Experts of a small language model.
Experts: 128 experts in each of 12 layers, 64 SwiGLU neurons an expert, 8 picks a token, a softmax router.
Training: 587M tokens, 8960 steps.
Below are experts of layer 5 (counted from 0) of a mixture-of-experts language model. Rows are named router (the router's row for the expert), down (a neuron's output weights, with its number) and show model dimensions 0-255. Each number is 128 + 32 x the weight over its row's rms, rounded and kept within 0 to 255. Numbers have three digits each.
After each expert's rows: a language model's description of what the expert responds to. This comes from a sample of Wikipedia text that the model never trained on.

# expert 20
router:075091131132110121095157116176083150113105135122131044109076077076158089144142085087150150077147120128129105150126074121167172112159154169127106159136131075128100108104122146135118171096107167111143189118068110083082130147166139075080105189122157133056128134159095137143108112132123117077168120219136189111122164104194088124095186161070091158146165156128117082124154098127123098150102135170163143117105089106130183134114095147130121135114108105128143117152164111078105158117089141175139115158119125128198149138125085175164136176121162132106129159081153138094174189114132050103122113115118124169114123071112102122148132145143092111075134080125192152163147131108117156158145059121167129103104162125136072078118075155128089098197161116141147064135175052164112176160151106
down0:131105050076142102112176162119094065205102094125091167103090132162127145091123119101135119195156163139161151118048129087130126181110119076141127098136158093192114120142173112144156156139135094142116112048152101151088092094095162144129209174098143113149083159141117167156073183154110087196173144100152183141105148148098167128146113029147127139132168163128176082120137124113108095142098140140172154170156149147172150198096140107120114153157087141158162164144145121171126106094168101111146145129069112112143118152146194153125103159164186107131111116168161115132123071130141095138119145101138117105133132170149104164101123156131126093145103072105105073096149127102179164099083170143140161153095157112171138126107078148090082070150103161131175125091060132094117176124104173
Description: Mostly of, plus the, in, on and other prepositions in running prose, as in "As of the census", "one of the".

# expert 6
router:114106111146086151144143114144131113165079171192128129164091162142136096085082170168095165085124122132198102089136127107126061135112120139196169110045098105158169130118160168145170159129136118111096106128155117076081164167077175062079159112119167114074164139180101152098112111120099125131116136108144087080196130106156104161181120107123132146160160178117164166083074126114085152127100170194143141166177114171133150173114097178169131138157141119083150220203156196139109114144193181119148155110094171107175119137151101134130127143192182087162142170105113116127099123090148080106186154109127077092156143110095145142156077122101114155114138106157134146114128126111161077090166101068094102117140119128136158131157113127173153181120089122137124086097103132141119162171160120
down3:102099077154158119122140220151109171094083158120113120079180206154155173152114121149113200116116150199119087116088172120125122125127120095159109156146097116070102127130092125148160148139145141116119166153192086081122180116123150145110096089126076153215086084128073173108179065161084152142155143058128120088164190081141081100147139131115109138117182112116116142161111116129113137170126096131096127158122149148116151157090219173116138084155119139065084115127146121136134114090148122173079106111201109107130166073157112159164165114089154123142118156199089098145126174120161095154125143124143118120205147139145060177136170147151082059118078127092076106118152120158087167121167194121121119121112122107187112087144145127106135094112145137159127158116121145159129115117144148
Description: Prepositions and verbs in sports biographies and match reports, such as in, on, as after played or finished, plus scored, goals, 1–1.

# expert 46
router:099111182169143137150153201065153146166105105095131132137110161113124148127148191118163136174149098121106115146102145139156122098161174159112152198114096134162100115082093138104115085138165106093170118178159100150147123176109138069134155151150084103132105084096113084142164071089188122111140154124120101116100093098076105055137134102157118105109144149113137102170167151096108138105151155069112126169159148141111102142164131100111134099133213099149164087118144129132113172140182153117083125098095095148132123182138109110151126115112151083137198149163174127152082125157104111094212142140092134168150134082150155087097137108110135089215080129096133108083137157089076133137191166150104121206143111097082192126073116112143069105141110141102090100074095137105196140055068091
down0:105143181187079156113104167157096109114171107120152127151152142099100140147133154124127139120122142181141115137093107108097166087143114134125136130124097117168140141142116129106078122092179099143148183184126144092142094170143141211147114099108143116140106080150116084147122179121086070162155134104097128014119123088142120122154166107103099154113115179158071038126130056085109163162148154145118183133075152146089101033205109174104092124128060176079108140081146126149136146090147140165129138114105126129135150115073160151105166124164161178142096093138104091194197091100160177139126170134162122118078157140163121109090126163117136094132181138158167153078130124187131129082151112189115094190149118116124069129123137110093125082105109116099136119095171159104101068159132089
Description: Word pieces in foreign personal names, as in Ilyich, Hsieh, Alexey, plus born, friend, love, and tennis score tokens like 6–3.

# expert 4
router:099173125147108141116172107164119118174150114104137165153113132124122121133120080113127120140104039168158182127161099096092090157167116139143127062153174135075080131078158063111169162092067116102120125072152120139141133152164134153152137159155137091160159087117159129140184117158156137107079125131160134175121138095195115095107201139113160116156134110115141119100147143096147093147094154105117112161150108143170121129109120152133135144077142089155185109090158165122088102185116100138090156100096162157104095188138170194095128125123196116135063223092183116131159136068148049089123151159116117120128139156146163138160054151096106116116178086148127149075150167166134125113115159079103049174176145126122074117176062141118125086148116156082176134140153066103126130181153112
down0:100103170112125088150196085158154114116169183149117115141129168084178083151093114096113133115123210098099182140097109170115107146131169123135120170132108081077114178176130167159148168109139145214177142115091161083072095099143100145175135109120121138101155160156079114132112118147111131177082065128125131191156065052111131160142147133104083166165081120147124123151141135134149197142182157142140132164172054117156140163135097065090112139119112155131147163211090114129125128185123083078174159111128174148109108080074099107109145089077149133101146141164127069076111165150170158171086144114163103156150155146145114058139064126117168137144102154152162170151107179145163169136084118150150121062100109161120124135134105086083145163122114145153111162162158108114134113100141136
Description: The word to after verbs or participles, as in established to, born to, nominated to, plus years in date ranges and citations.

# expert 47
router:113051098142107100154150126143096068152087125155127117189112112089140158091114142150131144144135190145127099100118135058128162160149154160169096096099080112176174153101157162159078144122121104125132086182143123122122150103097118098074141071130173114067121142126123119108112137134123165184107108100117031050169097086136118149164116154138102165103149185078166156104131127098137154161141188166163171156178103171129147121179113204120101151132151114075087171152130220176171114148136189127173156088139067117151137118143139099135136167146146105156147136126071146160135132154167176121169131134140138136143152100126149105114079142116049151128109113140101149043158147147154109155215157125173128184173117110131142080089188144143111143169105124121099094084077088128127129126140092
down0:096138174087168132133093140107143059152142140152097094096117132116095150120163145144073106074137121181176165151102126136121084131151137129179162114113127163083122159167125133162140135118112108138093102137092127100059073183122155123164134180189170119157186113093096106141173141147083133107146107133126110115088118102153074165186153101163150118165205100129124169084093117150135114152149123084120095104117116181140149110167144142190138090091113172157179120128160127136082103091105117116122128175136155118110114128069171134186112131164149167061047079146116138143143070069127117091034076152164108148126162134174135171109115193122129121158150091136108128166098118134117061105112103127116120137130127169074051132165160171166140116216092145160153106103160161069096167100181117
Description: Common nouns in sports reporting, especially home in home runs or home games, plus football, league, season, starting, free.

# expert 28
router:106133101114133164114128089123098117110181095060087134117103139107147174140149087141135093107115098192124145126136194186193165095161148108160123142109118138144083119087160138083114177171054140110100098143112108089102081080152174110101130092146134107104125156127174068165168106145111145097120104181129148179148191142100117109136214118103123136136191074148065097124115109147139076105045099170124130175059105148112132154139090116080153103083117171165132059117089123146187134157112096133079152151113115150104122110177091131169104182135163091135070136077098131114121089142157085098119082110115115115125134177126129132143115124103098126111156043145090152130147098143189103142116073094074201106127160145123053131147123117143108087110198128095153122177143100153119175149159129
down0:072145110129141115110110113090106064112097070092158151164125161154121170215097122099149136116144118156128163145149119106190143121069172097179176108185196119151077132151142129116137114075101091146167157120148045090166088082131133080091152109139189190170116117150120122074130127177154132085140168162112141123142183136090158148069120118130119142123118123098123179114151161109078196165149122176141160152147120069151105135142122166125136172121116054153116105122154118133133110121137118109116160169142169148145082127124135139123078117127183091193122110119196094173137186114088077132133089117096139155141150133156144151132116139146111087190111109188147089087171110178124106138130152159101219118114181123113151084099207089092097103097102102099171081119153115170160092096155161
Description: Of, de, von and da inside proper place or institution names, as in Tower of London, Isle of Wight, National Register of.

# expert 29
router:138151108181147074084125127123095111090105147119126151133137174142066160138075147111140139091112111084093142106190159127096084141163157157116166085130165126105080138190095146135175189135200074112076046173123141108184126119144169153192105125078124123158092133097122089125127098112146119179111112104132166152111084168069151101130145094135165132130093104094201154146091090143139144121126077101072143177095176149053142114136095117116163120097090137134172072182101068115149163146102069153086094129129134157142100106151130154136094119109113117159101176153107118094141083186116131166110142157172099163158169086180134113172137135085084140150112175099107177155102147149039163126111191110154173149148156162149160142126123166163063113064145141124077115129120121114097166094111130
down0:138222101088098092124110112126115137112169134086169134099124159150142159087152116091082157131162137125121093193149106129107114163192141154123165139118109150079072187124063108190147125109072119150128141137136130168143118156109079150105152156139153124165128079136140126165118129139230171144145141107155127165100125146126052141133116166135164157113145133122210176161141145142120117120095159143126109133153092121112182109098114141105151087121115073103168146144148149146157055148190101062126104120052093093122152050125097134112104140188156094105137131085138121093136116179124152088169122139173139150062111147173117093136102121200062152162120123093061121122102125066104105159052121101124122139076064107132131163113119084141104184196145121091144101122170199112131156116140124
Description: Inner vowel pieces of French, Spanish and Latin-derived words, such as e, o, ie, io in bourgeois, Supérieure, Ministerio, societal.

# expert 10
router:194134108117150085194104154107154171158080123125090137101160103167131099143119123120185166131159091187094140113145126152161116137063123114176107105080150077130140093134108134126210159155096106091195112102108145158112161116118120104172098156171176148187132113186116086160106062114187133140110124073117168116159181126128071108130175133163153063127137171119125144146084156122135127076135121149102059193116117122125085155110103163126165171100071115126162102139125057086127143095130047154136137139146154126076139128177149125085107116127158144133174091151124120146106107125172127180099116129110113164182136059083124092130068139100111130089148132149123150114113151114126161132123091094082153144096148158053216205154186102118139170142112102081089148154193136152140137144097128
down0:145132196095188147092142162074126131138087108189187175106165100107163140188159100149125149147064166110139096124128131153136167086134104126146190129132145193158140123165183121172130117181104121088143154099124111130141128093103160109092091140100120164174098153139177158132078063202173105159145100076148186117208105129098132162087107161146201148126155162139088151118143206146126123104106134073148124138089136134097157110136076141116108145149116127129155164118103067123122098147115146139140181156125100113135133076096110138088127092131113080133111125114127143121141133175114157081128087137085120119149087202134092133079084255136194129082125147055141142109157175117151147137143144090103138156124179135138140138167159145179157130175144141104150154108116145069099055128139134
Description: Single-letter or short word pieces inside words, especially possessive s and foreign names, as in Dehradun, Nusach, Tchaikovsky's.

# expert 39
router:155118104102049176091147077134138127182142121140112188123069163124116087112124165165129148131127125129110067105108089102141149134186168147108158076123038142081155085094124142176233080124124135112160139137133117127053106134130183093099161130151082107126179127117127088158091117131157122164161161185121087135087144087198182181082131149109151085193114110086107173117158111115123132136098126106142129126134071109103149117101137151121162096168115085195094142129125132105174107168151114109136143151100120119140138113119188114121123188161153124110131152140090093115087136116073061100142116158143078186126101145122105197085151087137112141116161122096136112050161165121167149179105144201157103131078128119074136100105090080128135121153082199167176140096152131122109129174124132
down0:117093100088186180128134086103156119032109113068157148169181160155147106121128111123136098132190186048157115151124078132122101117122135098140171090136132117117155031086145091117129099112160231081120146158096121213129159111118172183135156069145095161159127164144172091148144147184056144166168127159074131107080111118132192112073094088093125131100130156121104160127140128127138099131149116116138146168107107117136087071079107096090126158094105127153118131143131124187103135095095168113123161137120106082150139089140097087123152080114147124159146122180167191172133121171078144118106125117116142175205133110071155110143189086148132125126126159176129135114093104117129119090092149151163130127126107062161116120116092129097182048131177146121124088109108119136161149099135133
Description: Line breaks and colons ending infobox fields such as Synonyms:, first names opening biographies, and numeric separators in tables.

# expert 52
router:100116157088138167130119148096078119143120155113111164096096112097129127124181157110070101127158145106149122070088108137146130111178143153110141127152081120130116116164126122128102145127166117155099133110141053131084092140199155092147137128113101078097141089169196034158164125140162118164068084121111130159145076091052102125092065167146103112083141150100126122118174125116119163149121119175144137101081144082085130128125142139074103115178133076206082100146155161150148180160105104115161166172147107083170150119123117080186167150161114160154119133128096080196153189095145177105078127126130092126127102188175149106129107131126116129091136144098089131087097176144120133128131151172123143175164132083092062100052212134100115159070109116028102140149110124154145119091131127
down3:138094095115081126130163078123120115077155123118116135137092112214095183126171123090148125168093174139087151139132163103139106234147124176119095082141135148133142152117094197108137118208136148132137174076164115142153181084140084056131145113158116089131132148144086162147105120101095148119058183165098106131200121083123147154142111069147103106115062126153090170121145137204158098134157170105109149082116124102127122151075185119104121115144071142130182094142140092176164139076177069130091200115099085176130160103133092118103115111147112070100070151137136076072100085159102140119121121138148150139124154153194100100123120121141118064127112144138081104117130100145111140167113113123182096095138098126113105132089188161112099127160175121121127104136156068094064104115094127
Description: Country and proper-noun ends after the, United or World, as in States, America, Japan, Army, Records, Conference USA.

# expert 16
router:065090144078129119096121100169109129117182133182119093126143096107138131152129109105131124077125097140130127171162093141171157114163133136143070169062100121132070153126093105110158143152139142141106156157095100084125096133155133088067123177120089125155121129125146090126140112116170121079162076220115193142168173099195114146079098132050125165126165116085090109139178111133132092143091130144094140140121146143075155144094105085134083112111092163143161134149121097137137140143109087122056110148107141153149131109152088166134110196122162114151104157090136120099095191095119052106127134142172067157114153113125114129100158148157077114118160110077118154137129175118069150082138029113124122070099149195115091043095095145149073085150134075125135125156158070129125189120182070
down0:158121177149130105085195137100168121168149085169136181094129153105075166126142140111195126161148111184118104086122126130092213148119210128061125146103110215152118138141119164161201183151184147098109145079123157119124140128119170091087120131124128095091165156087117100155092134122110125101135072134159163148127109176129100126159175146202113192133113161164093098131186142125118146100125130150136137118156183114182090119120137156150124124087104149149122088080085074123127078103154160151119171088114096097191158104135077136113173120174105132130044153155120135197111100114151108179140103154143135126130115121044139106174167111141136159088094110132124089131132175165148132114090079103128098150143099138094197099158084178166139088146158112125159146205134145127131106104106082
Description: The word of after institutional nouns naming bodies or offices, as in council of, Court of Appeals, Congress of, plus the, his.

# expert 40
router:159117108123084154098130056144130122159134150162115178124063188119154091105108166172113140110156104116125080135125108104143143120143202196113166094116091162171176102083136090135230093127108158095146109166158137132092104147109119061122172108120073090152208130125125102176122094087156090138121151192139098185076154070224160170118136135116172102123140105116119184142103108113105126119106173046136139110162098100144103103089177150123154105129098077208122159152143148115167124129148107129119150179095145138138122114101166146139140148170133097114132197171107098131088142097083107117137131165112114192152150132119116177110136110137140086093164171127102172088159175113165102171123155205144091137107143117102098113132099087109104115156092185188169103141166110135102100168158130
down0:120114103144168116091153091188135069128139109064112175065130152076133163073086142133136176126095088155132119055156114124069096156205084088121105075145198155103082103086140069129140121114133081149181094115147167166087068145153102098187127136137090117106110171100129143110103132176145178145117127157117103153157103170134186170131084131125159145171158156125084134107076137124123138071082096140144099154118142132153147122126176180157134173105122177135095155159125083135145109141080081092108133087141135194138107122145130114059085136091113093128185154131132184113137143126156128186158108175101052173143127113166142123134145119147114156095090160129162073120124084104114130170096148165176119107193134114127161132170161101202110086087135090152155125122138124132100197105088181
Description: First words of sentences, cells or title headings, such as However, Although, These, names after = headings, and relative which.

# expert 35
router:105151163113147180134117123194114172129192105069087209121079170132117089163165131148078139117171148154171121163116111116182044095161125192100099139089074124114067051184155137109171100082104126100138074156145105088081162130137130113104138096141110142059131099153174120158157098096143087104129146165108160157131103109169134106082169092118101161156145081085108156158135099141103107115129120152160152143143075154140075140102127166147166132120111092179154169104118139152072150185121090139083132145054148165099146088153144117105153170128176181110126074087088108130084163050143081118152138141160112146120152147141092096118140166111150132131123140141113142140105148145119105122105180108129156106062159131128065141132069062140046091065107095115127099155164145125147138097148121
down0:126222170170126170121127157115199159151143115125080164070138101181090148122070057132092114171111107164112152121115109180142103137183171119123157096122163112191086166136135111158137112075144108142122107101120099130120112108077112137111159104098151182133136127115131176140115139175101143102099149115140160135176096155151132160128060088142164088180140067173148114138091131078112161123123112078111140121168112170152117130085170105205222089148115143090163154133136158131104152111138124142108148179101140119081155158126123109169160192148137104119094100163143146179169121148106185063178130115185131127191118108139127103150171145137082157107148105135126112059089136174100107055150090097114117104146132072117112194113142106143143189137074156160122144046152133086155080152148106
Description: Colons after field labels in infobox-style lists (Thesis:, Medium:), plus of, in, including, include, and opening brackets.

# expert 41
router:130113153176162118116072138137111167125064135136135092139107202100145179112110122166105103152152176150100126170160169118126139119161104149158141067152130057123131147143187130101113172070174124139141150178091105137130153149107147108131191091140107160178190142080102176121142157114119179145129162165117116149155056114117170130148096145094109166103090091141189176143116176134117173122085137120123081173139096196136124153165108127087053104130137155078137114152128144135142055132179123148185172126146128152152148072066165128180059082134113153153159139149166147126103065133106198188105181162149139142099091139145108154129126122139104134135099156145136156133163113172106123108129213155137140055193079124114140133058125140096090137141079071145117144129107163117052131135098130
down0:133127092078103127184118091161155120126149126065170134143098119094125137121111171091189072060125151075169099152106132134137118133169153083100115093130142138085126161082104129110117117106134172122112135127105106133136119116135070139100113125136130107155144064121175144074177092170112109110089083072166098129125179074094157100113144114116114173072133139099167087099140103199170171168115171132107138132180147219128151128136110212139107191120166135111117109141101128141126100135189145172137142148120080119095145126125128170118063196120166161144124074079124109065133054132108138136111131140085149141162089094136145090118133108116129119195155153113062111121088071149142127078142106133093130006144066159198151155133151080115133118105144106173133124102142173088115109129142067
Description: Pieces right after a word's start, often accented é in French words or Pokémon, and lowercase nouns such as white, water, small.

# expert 45
router:125094164145158113129109142148154143160170156158144147173088152116161105115117160129109114179121139091129104127145119110144097141092137131108094174157104123135156125091130144137144103070115144102229160156174123139125134107112155145119110110155088192169125110172189074179142135169126125142166155133120062117129141107138159111129076134146114106111130087081108134157112212082138097093116153181192126135149170160111124109170219116166111110120108146093172169099171102117162121174109145123138201128097108086113127116145118100101133127140120086147158148094164147201163194178080228087207181128209115162146136142094077169097128126192123099119080138088092116091157087157139150147124143181128123130104094101101061107078148091098090129187071148125140204146136144126133129139131098
down0:146147102088151152123083157147190053137111110130174129120117088158146137177123103177148136146164063118124121109104163122174103133124151153073117093082146093080171155154150115116158154098159161056125069091082112119145170120127146099158120129120110161173174088097113097143107116170115138082113107151136164129164134107154130136135122146109132111135147080161108118136104132118108095114141190111156206168132149135096094051120122118119118128078180118155126104096132072144099167175138115130213104121083104156162099151146134160105161129131120099108119063092112129170172144139161088077163133125108113203155078153039164102124186115115164103152136144114087140133179188083124212129141131203160105167167071095134037149113131098168145103174136071118127124139173150112107141197152094
Description: Ordinary content words after articles or was in prose, like small, difficult, important, political, funding, engagement, suggested.

# expert 21
router:070099173097124145110153106152110160106161115168081151096081144101095100059121100109111119075135079197182088155169108159155159118145124156094097128123062149158099135157167076142180093114075162135114113138156124136139110163091178084078169127130163104131179139144129120186139104135133078087146095204156160164141138104175132127082110129062174144162194112169093148126124142143076099078056115132097097147124096114081120192123071087139132107104132093182115112097168142120106056139092084120143063169139161151143126148135164166118125180122173134060065173123154152122105109079124075126111134175159071191127104126119110104116092109123148093091141100115141168134150142132156105142151092127127125110075131160136156111125073108091109064168123117129158138094175080156076123153112168
down0:126091160059107100117115143130118110118119084137141126119136062158126043094145134117108124115163056083120119123149073119088082145124142134086094106165105145089189160156125086108144179077136089116131106099112164148046169110093136149156091130125093092104074127101120123166122145104082143144105173165078117109123106131137080120168100151077116100131105179074122152105123110147142075131104118071133133187094107152091132106140122107082141045106164109130126080144140092162112178115068100188140099112206154186136113139146110124111133073108152144083168152138124136135069152154143143146174129129179153149155154129148145142148092133152231148117138128156090071150103141170106124121113150177109049166136177092105068077175060133120082183140129148178103084128148091130115125168124078
Description: Function words like in, of, the, his, her, especially in taxonomy openings such as genus of plants in the family, and dates.

# expert 49
router:058139190125120122167106132119088118133065119076110176107102109085143172168148194091089117147153164132146098078106099087170131095154125147131164114167092134157100171148116131113090149160136120176094099161088092155103132112149083108105113113139159110052131107165155101164116159126171117143090138129140103115185097129049074098145077142134132081069087191095115120139151148106154166127155183195137120133091177124086146114138158158070152115140114093144079092137118180165158167115118126126092170172166120146132114134179081089152180177195111168152103095192085103164188120106173228143091121113122149137115129166143158093138147142098138132078117120133109120131128156139120077129098115160128109174128137129094066141092197120085080141071145125065116170144078156155162123119134098
down0:110136165138179144107098104144140180119095118178105063103159127168127095146126147089133123084120199106051085197112127102162131125175171094101076095109148113156137121112068206150139104192048199152172137119098101155104186150143126142169053129158146111144129169118141153139106088121099141171117123113147090095111128190139046191134135139079110094140090159147068118140153105153094143163149122148123118107139110192054151137105127117133108124165085070100113150161114086155123103128154104165173147120142162144113140097102135164081148088141128128134173089164141127119108164111085093137147138174138143120097151107111072131137149098179122081071148092103050181158123077089114124106125101058117122085138135147133149062098128127128172108136109163184103160130144103140168118141054097
Description: Final words of country and institution names after of, United, New, World, such as States, Japan, Cup, Nations.

# expert 30
router:118191065145152113075119142121119104133111171142128173167135147122117154089113112101072126114101112099139146090122134149116114148124159153128138066106170139114077140202120192070137172153168100136088044163128128107144125130147159153159149107054144126157133163089136099167152145110149124183077109115117173153130061182009157106139136119118159148150079111155141155174089126101140146107165091142092146133077142129097147126084131143097165130127122147168135063149034109101139154161100110100071077143175144142105080077150097107131072108113143097190137142103097137092169089157106110164089173182164129158141178076127149159170110116080065140142091165098095154165080128133104180100114172134145183130145124178117147177119152132144086109123142098110083174092157119129091145087129134
down3:134123133097145166133125041183114118147156093074160164136118137102100106135141101187108098116107147144084078097080153142203138112161152097163089111109134110128065147143157068133119178109128139108088116158215128120121150196073122168087123093112183097122173119041174123104150127142083127102098107121115147169086134159118141147140138121135224118142144205118124161092086114122086159089118117123200180087159153100093127169151167119116109093159047094158076135139133135136142143157093150119120108130130118094092117190130101067152101141118174110147146117148085124101102126102131085158128155171156124124084146147180142098124129207151127153153120148053119186151161127140115130156126126111102154159103105183128122146139139071211121094177085177110172136161155176088118122142084115
Description: Word-final pieces of Italian, French and Spanish place and proper names, such as comune, Pyrénées, Stadio, Viareggio, Chicopee.

# expert 22
router:074121150102098180111143135154114118079198119097117076080154073161123088146126109104147173107137145112098157149165149145148149162103124104128089167145057143161093093095149152061176123163122081176142174042085119078086125107103150113108147173087129143074169144177095128196066083131101112101152086148122188098073146134176109162192209139123135136152083108128133106069155118151208096109112146104158148125196121160156119127127102162122137177129071152082140152094075089081137120166100086129135141157086114108167107143139105153164105152146162127168142153096126091144106176101143105065141108123145105168111114071107141137077144136098131140116179099101147143141105180140080126107103122142149083126077142142134097112069160118147081087159145129138122060097145086134089190120124110
down0:126082118105141067090133072160130145129133183171157113153129163151184109115115101076111100127141137116135130131146136096096110109104150140040103147135157175096126183138137136100234158142098145129151136140165208092105090176134092149139142064103186135136107100160141170107103152129139109154156109155200165121130110155171200109122164079083152145109091138125114117094131089152154117146110149124129143134189103155107115116124135140194115129108162095144179151156109112099128134048185177136151131140119095083096128127056131143121105131079126148103150159159133109120091169195089165087107160146135073108083151125085160132122107008154118127140158132121119075149181157145050176205148119095134121081138134094187138172100076085117080103139150107153122133136162130131157132140127073
Description: Votes, Swing, Candidate and pipe or line-break cells in election and sports tables, and of after nouns like part, deed, control.

# expert 38
router:134141188114183149137133146125102105166142036091129136060128078111158130081178099148074113131140093122161126079137117116184145119173148145151111153152090135123114122127117085134121091115107171082161137156117093166125055138080121111146124139158091138139167091205133118140180099124164114131119129084077144143053103117110087120124100097097142107163118105111146132125149156102163107061081153099162133146129130115062136198152143126050140113090150111146118160122108175167107170112140090084062135117124117178031147146157131154047139162130158134046094131117138145111047112118076091094154195173168110175160099063194070121109127139107168136128108110148104181125155138123104154148137163163140137139142065112084114138182105119105079123166130173131172150151113106119156116114131142
down0:088109101159095136131144102102118146161135130148136138102099144080111155104164125143143119126140156108089138181107124115101172078174091109174125150133101143164137111080105096189179148117157136127102143066150126128117159139076143144116191137179092086109180099104093110120101144181100115126107150186142187123138142095109143123108171162172131088155088147186193089167124049163119117096152099179105114202136120094155107163098110153134138095137120132067118135192173124143070115133113108213132159120138050110097157184097115137165090164169070142112105173119178151139145184130154095143119065081129156109078153098108114120076096240150140161153153094139150105163146095093096093126137167126160068127145161085126178144097119143111115117150177142126118100133113196149154157179135070
Description: Colons after labels like Traditional Chinese, Simplified Chinese or Hangul before foreign script, plus title, meaning, which, District.

# expert 27
router:123132090166162135054173146069141155086100135126174151162143166127067131096102134136119146132148123093113165100196101122122094129124185124143157096147136149139067204138092109168091172132161067146080079130131131116184137138161183130117081079077131091149131160103121112152142137119137128126133108165104149097167126107089149121113128066154144154139077132107202167140135097154226146094127095123121146141084128137089170075094109092131197142138107142173165101111084068123177136183100082178108077117157104104103085109109107138169077117143118097200109128068137147103102146170124101156159108131138069148087139113118133148085148132104095171132141163075096162141085184156073152135107107114146159143173138137100154094130090156105045118114116173153082162100143126153072136089082072
down0:063083156114109163069121119076105116145095095144140135105164109116129124114166107121110129127184097141175123063131147125101145114160167104086110138121105176109155127122090150110135110118068125083074138071119113127140121140114129082137142108096080039117162102102139084212136119114120121193134162136136164148122111096128174115054087132134119090218130131158107130163165152124180104072115133132117137127110135068177104097128142180114129129103127132116176152113120182153176213177117133117163102149188135144140155141146117162116103184144136113134138103186131073134121125143118057114170132165135153173119176104122097181070122255148149181116129164010107114166143148149141131135094083127146110131130116128071089148118150178155117183132108162121142154152164140124143104130164164
Description: Vowel endings and pieces inside Spanish, Italian and Portuguese words and names, such as Gasoduct|o, Panfil|o, diput|ado, Claus|ura.

# expert 32
router:079074156134141075113134146124169152149154140169141092132090136156142178153112161139125101161109222119143144159144099087138141169111134081112125098152139096145180114113145118178109170090110145118193184173140161129147106137125150153073100165165109121225166090125107128145170158113127139184192120122116102110084102101196171106151093157173079134124103095071117172120144179090093121104129132137176097172157109100110140115131173108165054111117133153064143110122132112154166133119165130120170153138140112141125139073095122104113119152153081066116135155121178111194115103180091244131157150151147111165141146128125079153100117125149147130107071181149078159103122132140140155103131129141169155150169114141101071109032208114120146138201120092129181137151094120149089114118161135
down0:158196111165118154185064142138106105200084127080178166114131092151125160138105153113167084194140130109160149108134092184198148104119123107204152141180169120069144105095119104141133152159111150126176134096115145143166189139067104124150156181160135093163076117134167114129145155125162125169108129177182117109112146138129150156076094142164154104149135129124155162088088145127139141136135153133113138124121114100161103156108160118117150140142078059118105154124146100120144144146084156108098109114133154151147123216184149086105130222127161142158127119132078081131189148130122112147086108034114132182122179128168207159131154090104099144068107120105119199146140127155079058106110171131120123111125164102109120107156146165162129109136138098154155117134119174109079074145119225
Description: Adjectives and nouns after a or the in prose, such as general, local, public, political, major, third, backup.

# expert 59
router:149123181120085110116162132125074076168177167152066128106115101129094179145112127143088120104119175121167083081088077093148106131189145138146116106141157114150130141196180084148076184140130129119075124132096163128083118166125090103149136116104100101072150105114101100150125156135173162132098112078132098103166099121007066145111092115093171077070161164132159128106177119101133164112119142142113153129106113088066116121075115154123071108129125089141088106122132175123106182152136173112178102135167164077167125159151098125165164123129114118164102149088093127154144108112166192165070155065078115121113115146176113120163127145070112135088156129092163121097156179115144163123123088147166150152185116061084090113125122159143131175110120105032089116146125125161151118089075134
down3:153185106109115136202127116107124105128177151155134151151134137110127154188156114117144144144161091131163135134159164140136148114092148145178068134148109106158119134112115108128104191185101095217107113109143167131112110143091104093115142178078107107150115138094134120113101099151081131113104093123119150136113141145072142070132148110105144141134145139108157086087158139085142154094112140126145082126104114095151172126145121118087162151060142071171087107135160104198143159112163156132118111126141116125130194068108042160105152115162173160080145109068082085155140167177155129143105122130088149145090124125086131110077111048084066105124134159110097133107110194069084125159119097140198077130139101040065178135135066188103112154163149083161125214166160090073138118113127088
Description: Names of competitions, units and organisations after the or National, such as NCAA Division, League, Cup, Series, Army, Corps.

# expert 9
router:102142120156043184152148102105115032173133162146125133109108155126133105097126080108125167099102126118162153117156060095126124171196122163143134142119121127135125133093183146199146148132132165068173162064168085121179109172094169062070141154152139094098151135127112083145144168185153066131189129118146149178120074112164103104139093091119153162162131129103153153129148153165184044130072175086149105109141140129103112149054161124087128112118175117168122166118106150118164159159161133089140147109054150142157136128155063117113188156174153117106111134102071099160089153120178142106139167123117094133124172101129158143133095126100138115170176140080167190097157179124118095113110097114132102144094130073151130100159110124108086068129094180108135106131145140166132101181074146
down0:149133114126113088183141140118051112131230130136131139128163143147061116158082151116188166157110144134095068127097151117046131072139128137137105087100077081113117174137172052196078118078116136135114144135092208183114152144136152108192131131152133106127117124190134179124180112155099127153109124147146103138053134119093099167084155112147136122069111092171159107135141170199117099157132105145148179110116191091074118112170150151153164144086117156144133076144118122143101133110092150110125115146084130115138205111158159188126146157144129126180084157122207155158139119167135127129071159087157130128198143152134214103101094106147085119130084136126105148145109102075135140110086157109115108144125112120152123051119125170133134135139103152164171138086123103137097141089143184
Description: Pipe separators starting or filling table rows, and function words in census or biography templates, such as population was, encoded by, professor.

# expert 14
router:188207165083119126185091114127079104100142157140131123084167144122132130157127123111170137085112181146124139090169116155150144167119144103059066156102179130066220091114081093166111090136148113105162159106170103114104124146152084118123182178108162102068150137094109151111112124172145151188121150098151118160146103092152132134138163157109119158161132122103150085153137136096172106118163155143135082150143111085063131156078123089113170108192111145151156152157104086061179131129144116160125120179098145141079157131186098172166182145148110132070140118145051131103115070094131077130086168146120146113162157094057146122098143132082105114088165132103137159077116183106093118127133149077144111134067113120171157128088146176098089163154107122102125097179166137137113161090079196
down0:065148060175113110100155116140066184141114133104180110144123083140150095122134082168092089124104133118147097076180166164134135176148199132130111171120100069081120090090130085076158207136111083135108104123160112167105172078148132113148162155075113111138126115127064098084118127111117077067144151143136158154062089105149137203142206104144075149148119158157100144085141138107141123129053128153160085138190136137123127144149112115110069178162179107118126148147110105112126141158129151157102131160127108129163194077120164077105134186140109127137152173113185133132074142108162141147091140125107163109095121139141076132148083189151155103147081074119154098156130152111167163146187084110075122094106101101138109150115129112150171142071102097214090129134170137125162157172145150
Description: Mid-word s pieces (proboscis, phosphatases), possessive or plural s, pipes in results tables, and line breaks after section headings.